{"d_model": 192, "activation": "swiglu", "routed_scale": 2.5, "balance_bias": true, "init_std_router": 0.00762, "lr_router": 0.00116, "lr": 0.00178}
Below are experts of layer 3 (counted from 0) of a mixture-of-experts language model. Rows are named router (the router's row for the expert), gate (a neuron's input weights, with its number), up (a neuron's input weights, with its number) and show model dimensions 0-191. Each number is 128 + 32 x the weight over its row's rms, rounded and kept within 0 to 255.
Before each expert's rows: "gets" lists some tokens that make up at least twice as much of what it gets as of all text. This comes from a sample of Wikipedia text that the model never trained on. Tokens count by the router's weight.

# expert 36
gets: " D", "ot", "em", "D", "ig", "og"
router [107  85 165 112  93 200 132 104 108 181  68 120 180 141 141 115  92 137  71 118 174  88 124 145 110 121 153  83 124 111 116 145 166 130 113 100  86 118 144  97 178 108 110 176 131 146  99 122 140 134  91 146  77 112 107 178 116 147 123 159 123 123 169 172 124  78 125 127 159 158  94 163 101 157 126 128 125 103 132 207 101 176 142 154 193 131 110 155 133 108 136 175 124  82 109 172  90 124 174 102 153 132 109 179 104 169 147 146 186 130  68  87  79 167 141  88 137  77 117  96 139  75 194 114 135 114 161 158 140 100 154 102 162 177 126  85 103 131 117 129 139 100 103 131 124 144 160 208 146 159 166 165 110 140  99 110 152 160  98 114 123 173 106  55  96 100 125 132 141  84 108 106 190 133 164 172 162 166 182 147 136 123  74  84 122 122  82 147 161 139 194  73]
gate0 [163 140 141 130 146 137 153  77 126 164 132  80 135 160  86 105 118 120 144 191  96 132 100 183 115 119 155 114 122 102 153 107 173  90 129  82  95 109 160 138 136  77 100 150 152 121 186 149 101  87 127 109 174 155 187  85  50 111 153  85 135 138 113  58 127 120 207 149 103 161 157  88 147 133 153 132 102 184 175 110 134 148 180 125 102  42 101  74 154 132 146 192 113 140 105 112 114  80 141 100  83 149 170 140 172  96 152  99  89  99 100 115 136 184  90 172  96 101 149 147  61 129  55 133 151 162  76 110 163 158  69 118 131 170 149 158 145 158  69  83 117  75 135 156 105 106 131 183 158 100 104 165 122 111 101 119 120 139 155 101 121 121 120 131  88  72 122  99 133 113  91 131 167 120 170 105 137 168 142 120 193  97 118 148 104 118 101 133 102 140 110 158]
up0 [112  74  78 121 177 158 131 130  95 186 135 154 170 128 100 130 157 153  62 148 129 130 112 141 152 126 131  82 108 141 107  87  55 194  75 112 126 101  94 134  95  98 165 105 121 145 121 112 145 158 174 147 206 103 130 109 175 131 183 120 108  76 141  99 115 164 135 103  98  89 138  95 123  94  98 173 150 162 174 137  84 161 153 135 148 134  86 161 113  95 124  98 130  94  69 168  94 100 212 112 105 161 124 155 103 157 115  78  89 133 168 137  76 111 127 175 129 113  94 133 131  59 133 122 119 185 184 156  64 158 141 115  74  97 105  98 118 140 161  70 122 120 111 154 121 114 102 164 120 146 125 162 129 145 142 216  63 144 142 156  90  99 129 140 123 168 127  67 124 115 142 172 113 118 114 185 114 103 120 189 128 139 173 126 170 159  74 120 113 115 141 163]
gate1 [ 83 121 111  87 110  70 111 203 135 121 116 144  76 113 170 132 150 148 124 109  91 139 130 220 127 198 161 141 133 176 110 157 152 151 116  90 127 124 141 172 108 122 131  95  98  87 139 168 101  88 150 132 105  62 166 139 115 112 139 118 127 170 100 123 158 173 111 132 161 147 153 157 130 150 108 114 174 112 158 136 126 127 167 130 122  96  77 154 142 158 126 144 179 126 122 138 116 173 142 125 136  96 182  66 162  72 151 137  77 117  70 124 109  73 222 110 135  98 126 161 101 152 168 172 136 160 166 146 159 119 107 158 128 103 111  99 162 103 145 125 102 127 107 161 118  40 153 155 129 122 134 135 125 143  69 135 167 207 119 136 125 149 102  97 120 107 157 101 197 130  91  75 131 153 155  73 187 166 130  87 151 144  90 116 105  34 140 141 161 119  82 152]
up1 [147 161 122 123 192  57 155 116 128 137 119  51  58 152 120 177 141 140 144  81 101 107  99 122  93 119 124 141 179 170 124 173  91 180 121 201  82 146 133 131 145 161 118 162 132 155 115 160 136 177 155 136 148 185 113  74 110 120 107 101 151 102 145 132 131 154  95 134  99  87 106 137  97  95 161 103 140 137 140  92 117  96 125 119 184 122 162 164 115 100 165 133 169 131 138 115 155 181 169  98 121 106  77 117 114 158 179 110 176 149 130 167 100 184 140  76 124 108 129  84 137 160 120 115 105 112 148 126 147 103 137 140 146 163  91 112 126 160 133  77 112 127 147 118 172  94 124 129 174 128 146 150  96 103 154 134 118  86 111 179 133 120 139 159 236 108 131 193 168 130 150  72  69 163 199 141 132 158 112  84 182 160 150 136 133 144  96  89 191  84 211 120]
gate2 [122 106 138 170 101 108  82 146 161 110 121 129 142 144 115 159 116 136 168 156 147 173 174 140 137  80 120 113  96 170  97  45  89 184 144  99 102  64 106 122 113 138 145  74 187 185 133 134 120 145 124 121 124 151  91 149 156 109 145 117 144 126 156 184 144  87 138 142  79 191 107 130 116  98 103 152 143  97 169 179 104 180 133 121 136 143 131 190  98 124 166 159 140 146 120  62  85 168  87 126 156 117  75 171 127  84 136 156 113 140 151  89 164 144 124 130 105 109 142 121 163  85 128 124 190  56 148 127 116  80 144 151 139 138 132 139 172 144  83 142 118  97 163 122 141 130 140 180  72 186 182 144 185 150  92 169 193  99  99 162 146 139 121  78  96  99  48 108 190 117 115  95  45  97  98 151 133 149 115 145 129 167  75 108 178 118 106 160 123 147 127 111]
up2 [152 111 111 150  86 138 135 165 150  68  86 117  87 144 159  97 101 113 141  82 107 184 157 136  97 123  66 152 126 167 111 165  84  95 124 112 134 132  70 123 168 150  96 115 211 118 118  57 148 155 101 130 107 175  97 123 115 156  82  90 158 149 179 146  71 104 178 145 137 145  85 129  97 120 118 171  85 150 107 159 126 166 145  80 102 116 103 152  92  85 107 123 116 137 122 118 204 125 161 110 100 180 114 169 136 122 176  79 183 134 122  39 108 149  57 154 138 133 156 144 163 100 119 144 147 133 112 133 206 124 138 108 143 100 171 119 120 128 164 135 118 162 135 121 156 142  79 141  40 164 163 130 129  82 114  93 108  85  76 106  76 141 100 175  82  98 106 147 106  93 186  90  94 148 148  68 149 122 140 131 113 145 119 123 176 131 137 171  96  99 126 121]
gate3 [113 134 132  68  57 159 112 165 142 136 143 159 146 131 150 165 147 163  75 105 143  85 163 138 150 107 118 120 130 162 117 102 115 191 155 168 174 121 132 140 160 168 101 113 121 190  90 167 158  98 116 107 178 101 109 100 156 162 141 164 152  70 126 147  76 161  87 126 197 154 126 179 144 135  93 110 137 120 181 103 130 124 138 214 116 120 131 135  80 178  72 107 135  63 144 138 135 103 110 158  65 187  91 109 119 120 100 126  66 113 133  91 176  95 123 199 164 107 128 173  86 179 134 126 126 137 139  94 172  95  97 127 107 189 152 146 123 192  93 127 108 103 126 127 100 178 139 138 180 120 121 124 119 121 113 148 191 176 103 122 117 131 108 146 149 170  98 157 190 196 138 147 118 142 141  81 167  84 169  87 140 132  95 107 167 127 114 159 172 120  90 111]
up3 [164 130 119 108 100 127 106 129 129 128 136 203 150 158 133 145 164 161 132 123 113 169 206 159 146 142 140  91 133  94  90 134 164 120  80 140 168 122 146 197 170 114 117  68 102 124 131 101 131 169  99 129 127  66  82 116 125  81 121 138 142 114 204 143 106 139 135  46 160 101 132 118 176 126 130 106 176 119  70 157  82 111 138 107 165  97 130 129  22 181  86 118 155 131 104 166 141  74 150 118  96 128 127 106 143 160 116 172 115 111 119 122 143 171 175 171 170 138 186 122  96 119 124 138 196 104 117 144 124 127 105 147  77 102 119 196 156 184 109  83 123 102 126 159 105 154  75 132 125 101 147 109 164 172 102 104 114 104 105 144 137 127 140 111 188  89 103 102 141 128  67 154  99 157 138 102 165 173 129 106 126 147 114 112 163  78  92 178 193 206 141 119]
gate4 [152  91 152 144 101 139  74 106 128 117 146 186 147  92 104 109 118 101 168 132  78 156 103 115  88  88 111 142 180 103 103 124 159  81 133  83 154 122 121 145 135 158 154 135 168 120 130 128 100 114 193  41 216 136  94 132 115 106 125  95  80 141  75 102 171 114 132 127 101 157 126 121 134 109 148 135 128 109 137 129 117 104  39 141 121 124  86  99  31 130 116  98 134  88 154 142 153 177 101  90  97 130 183 117  71 182 113 129 103 125 119 133 111  61  47 103 123 107  62 120 135 125 164 134 190  96  93 117 128 126 156 140  87 139 119 123 153 101 136 106 112 111 101 200 152 153 143 172  93 141  95 162  78 122 120 134 135 148 131 112 113 119 149 209 130 132 164  72 116 144 101 147 115 117  93  53 187 106 124 119 159 138 121 112 159 134  58 176 151 178 141 159]
up4 [ 78  59 174 192 160 114 168  45 178 106 107 123 125 119 141 129 177 168 105 121 191 147  62 147 142 138 165 106  68 182  82 115 111  95 144  91  89 128  44  95 119 157 120 113 111 134 151 115 155 129 102 183 111 135 169 167 135 108 158 129 102 136 164 116 111  82 110 124 122 172 155 195 139 138  94 142 106 107 158 162  78 101 163 119 124  96 129 168 137 130 160 113  74 170  94 107  63 113 144 117 149 118 105 133 116 112 123 108 122 125 137 113 145 128 177 176  88  87 173 133 120 124 143  90 124 118 179 180 159 135 111 144 145 172 168 126  70 129 131 150 187 101 142  96  84 143 191  53  95  82 128 152 122 143 101  70 128 127 143 102 154 162  93  91 120 106 178 153 166  94 153 164 135 134 148 136 170 118 123 146 136 146 129 132  69  92 100 105 115  51 101 104]
gate5 [117  80 130 117 163 158 168  82 156 120 129 151 111 157  70 145 118 141 126  80 126 173 182 120 161  59 138 166 125  88 126 145 102 138 161  64  57  88 123 112 134 109 116 128 158  98 107 106 149 134 135  97 113  72 132 187 133 159 135 139 137 145 159  93 100 124 166  83  93 115 178 151 137 102 153 187 145  83 108 196 132  91 121 130 102 109 131 195 130 131  88  88 170 129 142  81 134 149 142  99 144 157 174 118  66 171 143 108 129 148 190 159 147  93 140 115 110 121 177 156 129  92  99 177 125 171  63  88 107 166 126 145 151  94 105 108 138  89 129 113 118 110 164 190 113 136 126 151  83 143 111 150 172 142 156 126 157  26 126 165 159 175 123 126 164 101  62 180  50  95 145 147 129 148 102 116 111 137  95 143 108 211 141 157 150 156 138 117 129 117 178 147]
up5 [ 90  88  95 173 153 149 155  87 120 163 138 131  89 160  90 163 121  81 121 135 124 160 201 121 190 102 133 182 125  98  88 138 111  87 199 118  83 110 108 150 112 197 127 103 144  80 194  91 167 148 143 130 113 119 125 169 157 132 146 120 123 118 113  76  97 169  87 122 159 111 147 127 152 100 126 162 123 114 109 177 129 112 121  88 127  70 176 206 191  99 145  66 118 127 170 104 111 148 146  93 151 154 205 117  97 159 135 115 176 125 143 140 119 107 114 120 123 138 154 162 139 104 154 148 102 203  47 125 129  44 128 111 122  87 151 106 163  94 152  63 116 120 171 155 122 144 119 114  71 128 139 163 153 118 130 157 142  88 120 135 176 196 153  91 141  79 117 153 107 113 130 164 121 130 118  96 134  97 143 135 124 198 165 116 176 138 154 142 114 113 190 167]
gate6 [118 122 112 145 125 151 156 123 120 127 147 130 101  71  84 111  77 145  74 111 152 153 118 166 118 116  93  81 162 199 129 160 129 103 124 100 167 156 118 120 129 144 130  81  84 100 191 170  94 121 165 104 142 105 108 132 149 140  99  93 114 142 129 145 156 125  87 180 165 160 143 143 117 147 110  63  96 109 156 109 146 119 144 160 113 112  72 128  69 137  95  82 113  89 111 144 174  90  99 174  56  79 122  90 117 148 116 158 129  78  93 121 122 130  99 123 148  83 166 150 174 111 107  76 190 196 127 146 165 134 113 162  74 123 128 101 176 142 158 125 174 125 128 110 159  99 125 105 130 121 155 196 164  98  70  54 130 126 188 173 123 100  87 163 152 136 149 151 130 100 145 120 101 167 120 109 192  67 149 102 132  95 146 163 181 135 223  80 138  94 129 179]
up6 [145 143  86  78 130 124 109 108 139  94  67 176 138 132  87 139 123 133 202 116 130  75  87 123 159 181 105 137 129 120 139 138  63 130  82 177 141 126 205 110 115  99  91 114  44 144 160 186  95 137 107 132  62  94 168 138 144 165  92  68 157 159 129 120 155 186  75  84 127 122 141 165  41 137 134 141 121 100  90 175 154 131 117  48  74 132 141 132 146 142 145  82 164  84 142 151 146  93 125 137 159  88 111 170 130  92 206 161 124  84 103 124 165 167 115 104 107  98 149 157 127 134 145 118 139  83 115 151 100 147 106 126 140 130 149  97 108 143 159 101  99 138  92 113 118 133  69 108 112 122 138 112 119 122  88  83 101 112 186 124 124  99  72 161 130 128 169 133 102 151 138 160 131 102 129 155  98  70 128  99  66  72 163 132 191 127 168 166 147  95 138 148]
gate7 [105 132  80 159 105 101 108 103 126 128 128  76 138 127 123 113 171 118 131  91 126  50 116 131 188  99 137  61 120 102 161  83 132 119  93 108 128 100 193 138 117 106 128 113  94 124 124 135 166  95 168 120 183 126 108 174 132 151 138 107 174 136 165 111 157 160 108 150  87  64 111 181 127 116 149 137 158 156 136 178 121  32 145 156 116 104 111 113 114 167 118 140  86  83  97 114 120 104 148 104 134 138 117 173 202 135 124 146 136 164 122  91 184 175 199  55 110 104 100 129 178  89  98 121 112  95  69 122  71 107 116 124 143 178  97 119 176 161 131 128  68 110 102 110 126 150 124 100 156  27 156 102 114 110 108  90 128 187 171 125 110 153 153 176 122 124 143 135 156  85 144 102  93 127 158  44 117 133 126 143  87 122  85 102 100 133 144 188 161 152  89 127]
up7 [163 102 137  87 143 117 135 142 146  70 148 164  81 162 111  87 168 118 176 115 146 125  82 161 104 109 130 113 164 177 159 112 109  80 124 151 113 136 115 132 162 107 101 137 141 125  81 102 151  90 160 113 152 134 132 223  88  65  68 135 122 126 173  93 148 189 150 113 121 135 169 107 145  36 110 168  56 113  79  62 131 126 104 172 112 172 159 198  83  96 142 113 102 133 167  83 139 110 128 120 126 162 152 195  96 183 141 107  73 113 144 106 182 119  99 146 123 141 124 155 165 122  63 199 111  99  99 120  84  78 144 148 178 138 121 139 129 130 146 104 135 178  84 157  78 144 162 108 120 142 123 193 165 129 117  78  67 113 131 103 140 157  97 181 140 140 113 142  77 105 138 111 126 131 101 188 105 115  97 156 111 132 173 104 127 133  97 125 111 137 113 143]
gate8 [184  86 104 105 183 112  74 103 118 134 145  98  89 124 131 131 135 157 116  88  66 161  90 140  90 119 115 163  82  81 115 150  80 126 164 127 132 131 127 125 131 118 112  57  84  96 137 109  66 130 124 126 145 148  95  79 162 140 158 156 120 112 147  97 165 146  74  94  92 134 154 167 104 110 138 162  95 136 144  99 173 119 134 134 168 133 110  93  90 140 117 110 200 144 119 210  71 157 168 135 152 136 122  83 107  61 148  82 163 130 107 195 115 169  26 148 173 130 138 138 156 121 127 167 202 139  99 142 138  98 180 165 128 109 129 117 119 135 107 155 132 134 105 174 139 131 168 175 144  99 163 111 115 134 133  73 125 112  59 101 124 124 115 152 122 113  91  79 126 139 105 121 159 121 148  96 107 171  84  87 225 121 161 102 133 109 142  66 176  84 107 140]
up8 [138  57 135 117  67 138 122 178 103 126  97 121  76 112  97 161 182  92 128 151 112  57 153  95 134 115 122  85 175 173 127 100 121 107 130 167 133 143 119 134 112 136 143 146  94 131 140  93 157 112 101 121 125 159 127  96 133  95 105  69 158 120 156 116 148 160 151 157  98 149  54 192 134 145 154  80 101 160 136 134 189  87  91  94 148 125  81 139  50 158 100  57 122 160 118 148 103  85 147  83 124  98 142 168 106 155 164  96 169 136 115  76 148 161 162 169 135  50 137  93 146 105 102 104 126 145 220 136 174  96 154 116 196 134 139 107 145 132 130 125 119 145 168  90 155  98 169  99 111  96 150 143 103 118 162 109 140  83 150 142 166 145 165 161 110 143 166 130 188 169 141 127 117 207  80  90 194 122 119 113 129 125 144  84 169 156 106 162 172 126 155 103]
gate9 [203  69 110  78 130 151  71  68 114 178 182  99 129  94 125  84  82 145 123 104 183 103 106 139 146 171 147 104 148 152 152 117 138 100  97 147 186 137 165  62 107 102 102  93 140 130 121 136 121 109 183 153  89 102 138 149 130 137  79  91  81 126 159 124 115 192 137 122 118 146 163 141 133 105 131 109 141 150 148 139 151 116  98 162 164 157  71 164  84 132 115  94 186 105 138 114 118  70 156 123  84 134 110 139  92 209 114 126  95 127 133  76 146 170  85 143  79  92 120 202 156 127  51 119 153 158 131 147 188 114 122 151 106 143 180 149 128 140  97 111 143 133 142 169 126 157 171 135 103 165 181 145 147 158  99  89 184 150  79 153 115 154  28 145 124  85 151  94 104 141 145 127 137 104  99 169 147 123 144 173 154 103 130 136 125  91 146 105 169 132 172 182]
up9 [179  76 112 113 117 148 110  82 122 157 149 119 143 112 122 103  92 145 140 145 151 110 111 179 153 207 133 124 132 133 182 133 186  89 119 158 207 115 143  48 134 154 116 145 133 149 102 140  96 134 124 156  58  57 117 154 129  78 103 108 106 124 181 146 156 174 141 114 173 144 141 144 117 174 124 137 155  98 142  83 128 141 111 162 122 202 127 137  70 146 150 126 134 110 139 100 154 112 133 112  64 102  78 130 115 149 141 115  90 122 106  97 101 176  85 121  79 109 156 183 125  97  42 186 106 157 172 106 193 114 136 121 102 158 208 111 155 158  77 142 102 152 115 124 145 116 127 105 145 181 155 113  98 110 116 117 187 140 102 167 148 169  90 121 110 110 151 135 120 169 161 158 103 108 134 190  84 172 176 138 174 131 121 137 118 101 190 136 179 145  89  81]
gate10 [159 120  71  98 151 161 184 102 132 123 101 161 164 107 174 115 136 137 101 154 145 135 141 135  75 128 178 157  95 135 162 124 207 127 186  91  91  27  58  96 142 102 184 114 102 170 104 132 124 156 132  78 177 136 107 103 170 133  99 148  95  20 140 162 109 144 102 114 120 156 178 113 149 171 174 172  91 136 126 115 144 144 112 198 131 123 130  99  94 121 141 188 130 125 123 152  80 182 141 122  71  83 126 109 110 134  88 134 136 112 172 133 159 187 134 194 129 148 168  71 147 130 113  95 186 121 167 103  93  90  58 149 132 135 108 121 131 157 118 145 146 161 122 154  86 143  89  97 137 123  97 142  84  93 146 150 163  93 111 129 123 103  90 117 168 138 134 115 194 160 142 179  63 136 117 113 129 145 121 149 164 161 141 122 149 131 117 149  90 122 105 115]
up10 [170 141  92  88 165 123 115 143 119 141 120 122  83  88 145 155 146 174 152 102 120 125 130 174  89 111 112 171 103 153  81 135 146 147 170 156 118  51 103 114  97  86 183 165 112 161 109 151  78 143 149 123 132 145 148  83 106 143 101 182 159 109 121 140 119  87 143 151 133 144 144 160 167 157 151 168 142 146 107 169 235 112 140 162 163 147 110 153  88 146 137 134  96 168 133 208 142 115  96 156  87 103 129 192 113 109 115 148 148 130 115 119 139 199 152 155 113 137 168 125 137  81  93  93 193 108 164  99  66 122  93 145 147 162 144 103 150  54 113 155 164 144  72 169  89  96  94  93 121 166 138  98 102  84 127 219 178  77 152 147 166 100 138 123 186 140 165 147 185  80 138 141 151 148 129 113  86 142 102 102 138 170 115 139 141 105 181 184 130 149 124 134]
gate11 [ 79  83 151 174  97 136 130  74 150  11 128 136 101 116 128 163 200 105 112 152 116 153 103  88 113 142 127 151  82 123 140 153 107 143 172  76 121 159 140 192 111 101 172 153 136  91  89  91 120 103  83 129 108 173 107 157 141 158 150  75  86 169  86 106 149 121 132 184 126 191 155 110 151 107  96 102 134 136 181 123 105  84 189 164 157 164 135 101  78 140 105  78 103  79 159 160 126 125 101 108 105 158 142 158 153 127 141 156 128 142  67 151 114 111 139 147  96 116 126 152 135  69  96 177 149 104 108 161 110 128 127 105 170 121 112 162 142 133 103 102 123 135 155  87  94  93 134 126 109 121 137 165 156 154  68 123 138 211 217 109 119 174  85  70 110  98 120  76 128 149 127 132 109 103  99  91  93 110 117 158  94 131  91 131 151 141 118  70 155 119  68 177]
up11 [127  85 130 124 115 127 180 114 147 188 128 116 146 117 156 135 135  95 134 136 142 111  40 153 115 107 154  84 113 116 130  64 147 129 114 120 138 168 150 181  96 144 168 150  76 126 154 156 112 142 168  84 104  87 210 154  74 121 105  90  71 119  98 121 154  52 115 136 196 148 171  87  91  84 125 147 113 123 142 134 141 133 158 102 188 143 141 145 158 135  80  93 155 137 155 148 155 134 147 149 185  95 116 162 132 101 137 169 148  91 101  82 105 109 138 146 111 121  96 140 153 187  78 115  68  85  93  90 208 157  74 144  59 183 107 147 119  80 158  96 189 120 151 121  93 133 118 109 163 141 166 152  44 151 114 189 105 148 184 125 122 130 101 139 119 135 134 105 134 152 146  97 195 109 128 118 110 111 177 159 110 152 125 113  83 142 138 172 118 112 125 167]
gate12 [179 162 122 122 146 165 114  63 142  58 104 112  87 114 116 130 145 173 140 125 129  32 110  41 130 143 120 135 141 160 155 111 141 103 131 118 107 101  82 139 162 131 160  98 161 174 146  91 128 134  86  50 105 118 162 169 166  72 189 121 137 138 122 125  80 124  82 123 142  96 146 157 148 214 169 145 131 149  76 128 102 130 112 189 179  94 115 155 146  86  82 119 111 109 147 148  92  93  79 125 136 170 110 156 157 101 137 115 170 140 149 135  76 156 112  90 118  92 153 148 165  94 140  96 140 174 169  95 121 169 105  87 141 140 185 136 149 132 133 153 122 133 138 100 132  99  40 112  10 120 164 120 108 124 120 120 113 122 103 107 132 135 147 133 134  82 155 136 165 180 164 108 152 159 110 150 137 148 156 192 187 143 119 100 117 166  97 131 117 122 102 154]
up12 [149 119 166 132  56 177 188 155 136 141 154 122 119  91 156 130 112  99 187 151 113 165 127 150 130 155 141 110 136  83 160 165  64 121  82  89 118 116 163 130 162 122 127 184 128  46 101 128 130 149  98  71 128 166 147  54  89 127 118 113 148 112  69 131 129  63 131 102 113 136  88 120 108 122 120 130 116 132 125 141 129 147 153 114 115 160 109 129 106 152 141 186 165 109 124 126 185 159 104 183 108 112 178 138 150  80 155  45  90 177 117  66 140 122  94 149 170 124 131 116 110 158 108 178 107 165  72  76 140 136 161 133 135 111 159 198 159 100 111 130 165 121 123 145 127 121 120  97  83 146 108 151  87 145 145  84 145  91 104 120  92 133 198 135 123 129 123 176  74 160 162 129 137 142 130 130 162 166 125  80 227  52 146 160 137  56 103 145 118  94 118 157]
gate13 [155 138 104 101 157 112 140 125 151  76 114 165 109  95 138 139 154 147 141 136 161 133 135 117 150 108 141 163 112 133  88 110 151 149 109 118 105 124 117 102 194  64 184  66 181 167 103 101 107 134 175  63 131 169  85 127 116 108 107 139 140 169 196 109 178 191 130 172 123  89 126 177 157 129 120 170 188 108  83 100  98 150 142 141  83 108 160 145 105  82 142 164  91 151  88 118 119  77 103  94 155 127  94 125 120  82 121  95 104 114 178 143 165 146  72 130  54 151 169 104 191 140 167 140 153  69 173  67  85 181 159 118 151 116 131 194 101 114  70 105 137 164 107 150 112 145 149 152  96 110 117  88 105 156 112  58 142 124  81 176 157 104 116 117 144 132 119 133 168 144 157 102  84 106 163  90 122 140  99 110 108 150  95 168 127 147 128 167 177 132  68 186]
up13 [ 96  85 142  89 105 138 114 119 127 153  54 138 108 152 134  82 123 187 176  91 149 138 146 111 102 170 136 147 138 115 142 119 130 175 104 107 153  73  99 135 145 135  99 109 230 157 128 144 124 120 133 112 122 141  92 122 127 208  81 146 134 153 135 127 129 160 124 133 129 112  69 103 116 131 125 139 186 187  87 167 134  84 133 111 170 162 136 106 119  75 162 138 171 147 132 112 143 147 128 104 133 146 110 156 100 117 189 104 116 161 118 140 160 143 130 169 117 144 125 124 177  77 134 168 176  90  83  46 192 146 139  68 199 129 114  88 108  98  93 121  76 117 127 142 127 134 163 157 110  97 146 134  97 120 133 121 184 169 121 103 141 186 164 145 149 129  47  97 185 145 205 124  93 124 141 171 208 102 112  82 105 126 114  87 198 129 156 155 167 136  99 114]
gate14 [ 87 151 108 132  97 126 125 177 151 109 144 156 114 125 120 145  86 139 104  90 125 168  93 164 166  66 106 116 170 145 182  57  86 128 134  65  98  91 146  98 115 147 172 104 181  96 105 187 200 100 179  95  87 116 130  96 136 159 127 124 118 155 156 176 149  59 115  58 148 153 178 131  94 105 127 128 118 161 116 102  83 130 142 160 111 147 130  85 154 130 170 105 119 111 121 150 123 154 121 164 134  76 107  85 124 110  47 132 106 194 123 121 115 104 117  94  96 143 160 119 123 108 166 127  92 121 124  95 136 125 130  57 145  98 151 123 107 155 197 123 148 111 119 136 105 128 132 140 105 104 136 116  89 119 161 186  91  74 155 116 146  48 120  53 154 170 154 110 185  93 199  95 105 170  84 151 108  98 121 143 139  84 105  76 160 104  83 146 122 171 113 106]
up14 [103 141  99 170 107 133 108 134 119 182 109 114  82 197  79 187 121 114 165 121 213 115 116 107 145 149 165 173 141 140 129 136 165 189  91 194 106  98 134  93 124 134 162 121 139 103 132 130  91 179 115 132 112 122 118  93 196 104 103  97  92  99 122  85 146  76 190 137 150 142 130  62 104 113 155  79 101 135 118  59 153 100 152  86 110 111 114 104 143 155 149 176  76 122 142 109 151 143 103 107 115 100 125 191 121 118  82 149 147 129 154 175 177 145 144 112 107 100 160  80 113 150  85 135 107  88  96  79 130  90 124 158 113 178 118 158 174  83 138 153  95 162 144 113 117 128 150 207 118  89 155 193 132 154 114 128  94 111 104 124 207  65 114  91 113 190  88 120 129 105 143 150 170 129 128  96 132 136 124 112 149 133  61 184  98  98 108 104 112  77  91 111]
gate15 [139 106 122 140 163 143 137 147 122 155  80 112 115 108 156  98  54 122 166 160 157  56  85 159 108 127 176 114 160  88 116 179 131 146 135 142 125  98 153 116 148 152 147 110 101 120 116 130  65 134  79 131  66 122 124 136 152 123 130 127 121  90  70 125 127 168 126 110 145 176  91 139 164 148 131 139 102 200 173 103  86  94 134  93  84 163  51 116 107 169 125 116  31  83 191 136 145 163  86 108 127  95 108 109 162 117  72 104 158 190 101  83 107 123 116 167 118 110  94  94  84  94  93 138 125 144 124 138 128  97 149 150 116  99 123  65 178 103 140 145 168  91 129 107 168 150 159 131 157 128 185 164 104 186 133 114 128 138 168 144 110 134 143 122 101 144  71  87  52 114 177 174 165 125 138 128 167 145 136 210 131 190 122 152 166 133 143 112 125  54 148 117]
up15 [182 136 125 212 113 104 124 113 161  95 139 184 102 104 100 121 112 118  70 160 107 110  79 130 106 103 129 159 119 113 110 120 185 119 128 159 113 156  90 143 148 138 140 175 182 171 156 151  74 112  51 101 161 159  97 134 165  92 218 109 106  87 144 126 109 117 203  78  67 136  62 113 191 148 178 108 131 143 167 136 145 164 145 123  99 138 136 136 134 132  87 156 123 126 164 118  82 164  70 101 147  80 126 153  98 154  98  51 110 179 160 158  83 125 154 138 103 139 130 109 133 121 141  87 113 129 132 121 161  69 106 111 154 143 148  86 131 149 132 191 112 163 103 152 149 143 174 204 122 143 167 112 111 115 127  76 131  72 121 105 150 171 106 125 131 111 107 116 117 158 151 178 129  88 163 135 138 174 128 124 144 158 177  73  96 130 152 107  83  73 107 167]
gate16 [151  97 103 130 215 160 117  73 177 146 133 142 168 119 182  84 106 175  66  89 117 111 142 111 101  86 120 125 121 154 125  95 155 108  84 166 164 165 173 155 145 153 140 146 129 150 158 108 180 165 128 155  94 118 147 131 146 173 125 126 116 147 163 126 180 141 125 116 168 107  97 121 157 101 161 123 158 164 107  82 128 103  96 134 183 134 118  80 141 118 173 143 167 114 180 140 123 126 115 191  95 135 101 150  69 135 106 119 129  81 137 130 129  85 108 118 175  59 167 162 144 105  97 127 119  87 127  58 150 105 144 106 135 131  79 215 148 139  98 149 124 153 127 126  77 211 111 154  70 142 127 170 128 101 175 129 128 127 119 131 147 157 162 122 142  97  96 128 115 114 126 112 185 113  70  70 185 184 141 191 164 150 156 130  88  46  92  78 149  96 127 127]
up16 [ 80 118 109  97 147 174 117 148 125 122 155 137 216  99 164 126 164 152  69  98 104  70 176  79 142 107 168 112  94 114 185 117 126 127 119 183 129 124 128 104 139 139 128 123 184 179 202 116 178 189  89 115  68 107 120 126 158 184 150 165 145 162 156 147 115 169 144  78 123 144 114 107 148 138  99 137 181 115 146  89 126 154 123 149 165 147 128  97 132 127 211 107 133 103 169  87 129 101 136 190  99 168 140 124 121 132 127 119 119  66 171 160 156  31  95  88 170 107 171 149 140 130 136 165  96 106 132 113 128 118 149 117 151 104 112 149 114 125  98 120  70  96 141 115 130 247 143 150  60 108 133 162 173 136 175 138 126 126  67 151 170 143 167 109 174  91 131 153  96 126 128 143 169 118 113 117 145 154 162 141 139 131 129 134  81  91 164 139  88 122 122 101]
gate17 [ 81 182  89 118 110 128 121 128 133 102 103 170 126 128 157 179 214 165  61 110  58 103  81 180 131 126 139 164 201 160 163 117 138 105  88 105  86 115 113  89 124 153 136 114 150 171 123 143  90  74 127 150 154 157 118 125 134 153 128 169 141 125 155 143 173 215 129 131 207 124 116 138 123 161 127 211 166  98 108  86  44 117 103 166 121 101 156  89 115  89 169 179 122 131 120 105 134 183  98 161 143 135  93  61 182 104  51 108 122 166 100 189 141 124  76 113 176 142 162 113 134 142 122 113 171 134 144 122 151 106  98 106 131 122 114 127 106 145 140 173  95 136 158  99 166  88 145 140 131  85 127 114 125 147 161 107 140 132 119 166 170 169 183 141  76 167 166 146 106 110 112 186 139  96 149 114 119 157 117 144 127 127 146 119  74 150 137 166  98 135  87 124]
up17 [148  89 128 153 100  88  99 136  98 159 158 119 161 148 170  98  80 115 187 137 140 157 121 111 171 103 161 162  87 171 145 124 140 166 140 142 149 109 138 138 121 103 139 102 179 121 126 103 142 121 159  92 161  91 126 187 112 197 121 131  82 113  99 155 102 111 104 160 148 165 150  58 156 124  74 103 107 162 164 125 163 125 159 124 171 101 134 118  96 121  68  99 131 209  95 169 116  60 140 148 148 172 134 141 133  66 128 116 113  94 169  92 120 111 108 175 118 153  67 114 121 118 158 113 143 141 149 193 145 130 152 171 181 104 117 143 147 131  98  94 170 123 118 155  43 132 149 166 121 159 146  69 121 115 127 147 109 115  57  60 154  66  52 165 127 130 122 146 125 164 114  73 107 128 143 156 194 114 179 165 107  64 111 147 165 170 163 120  89 169 136 127]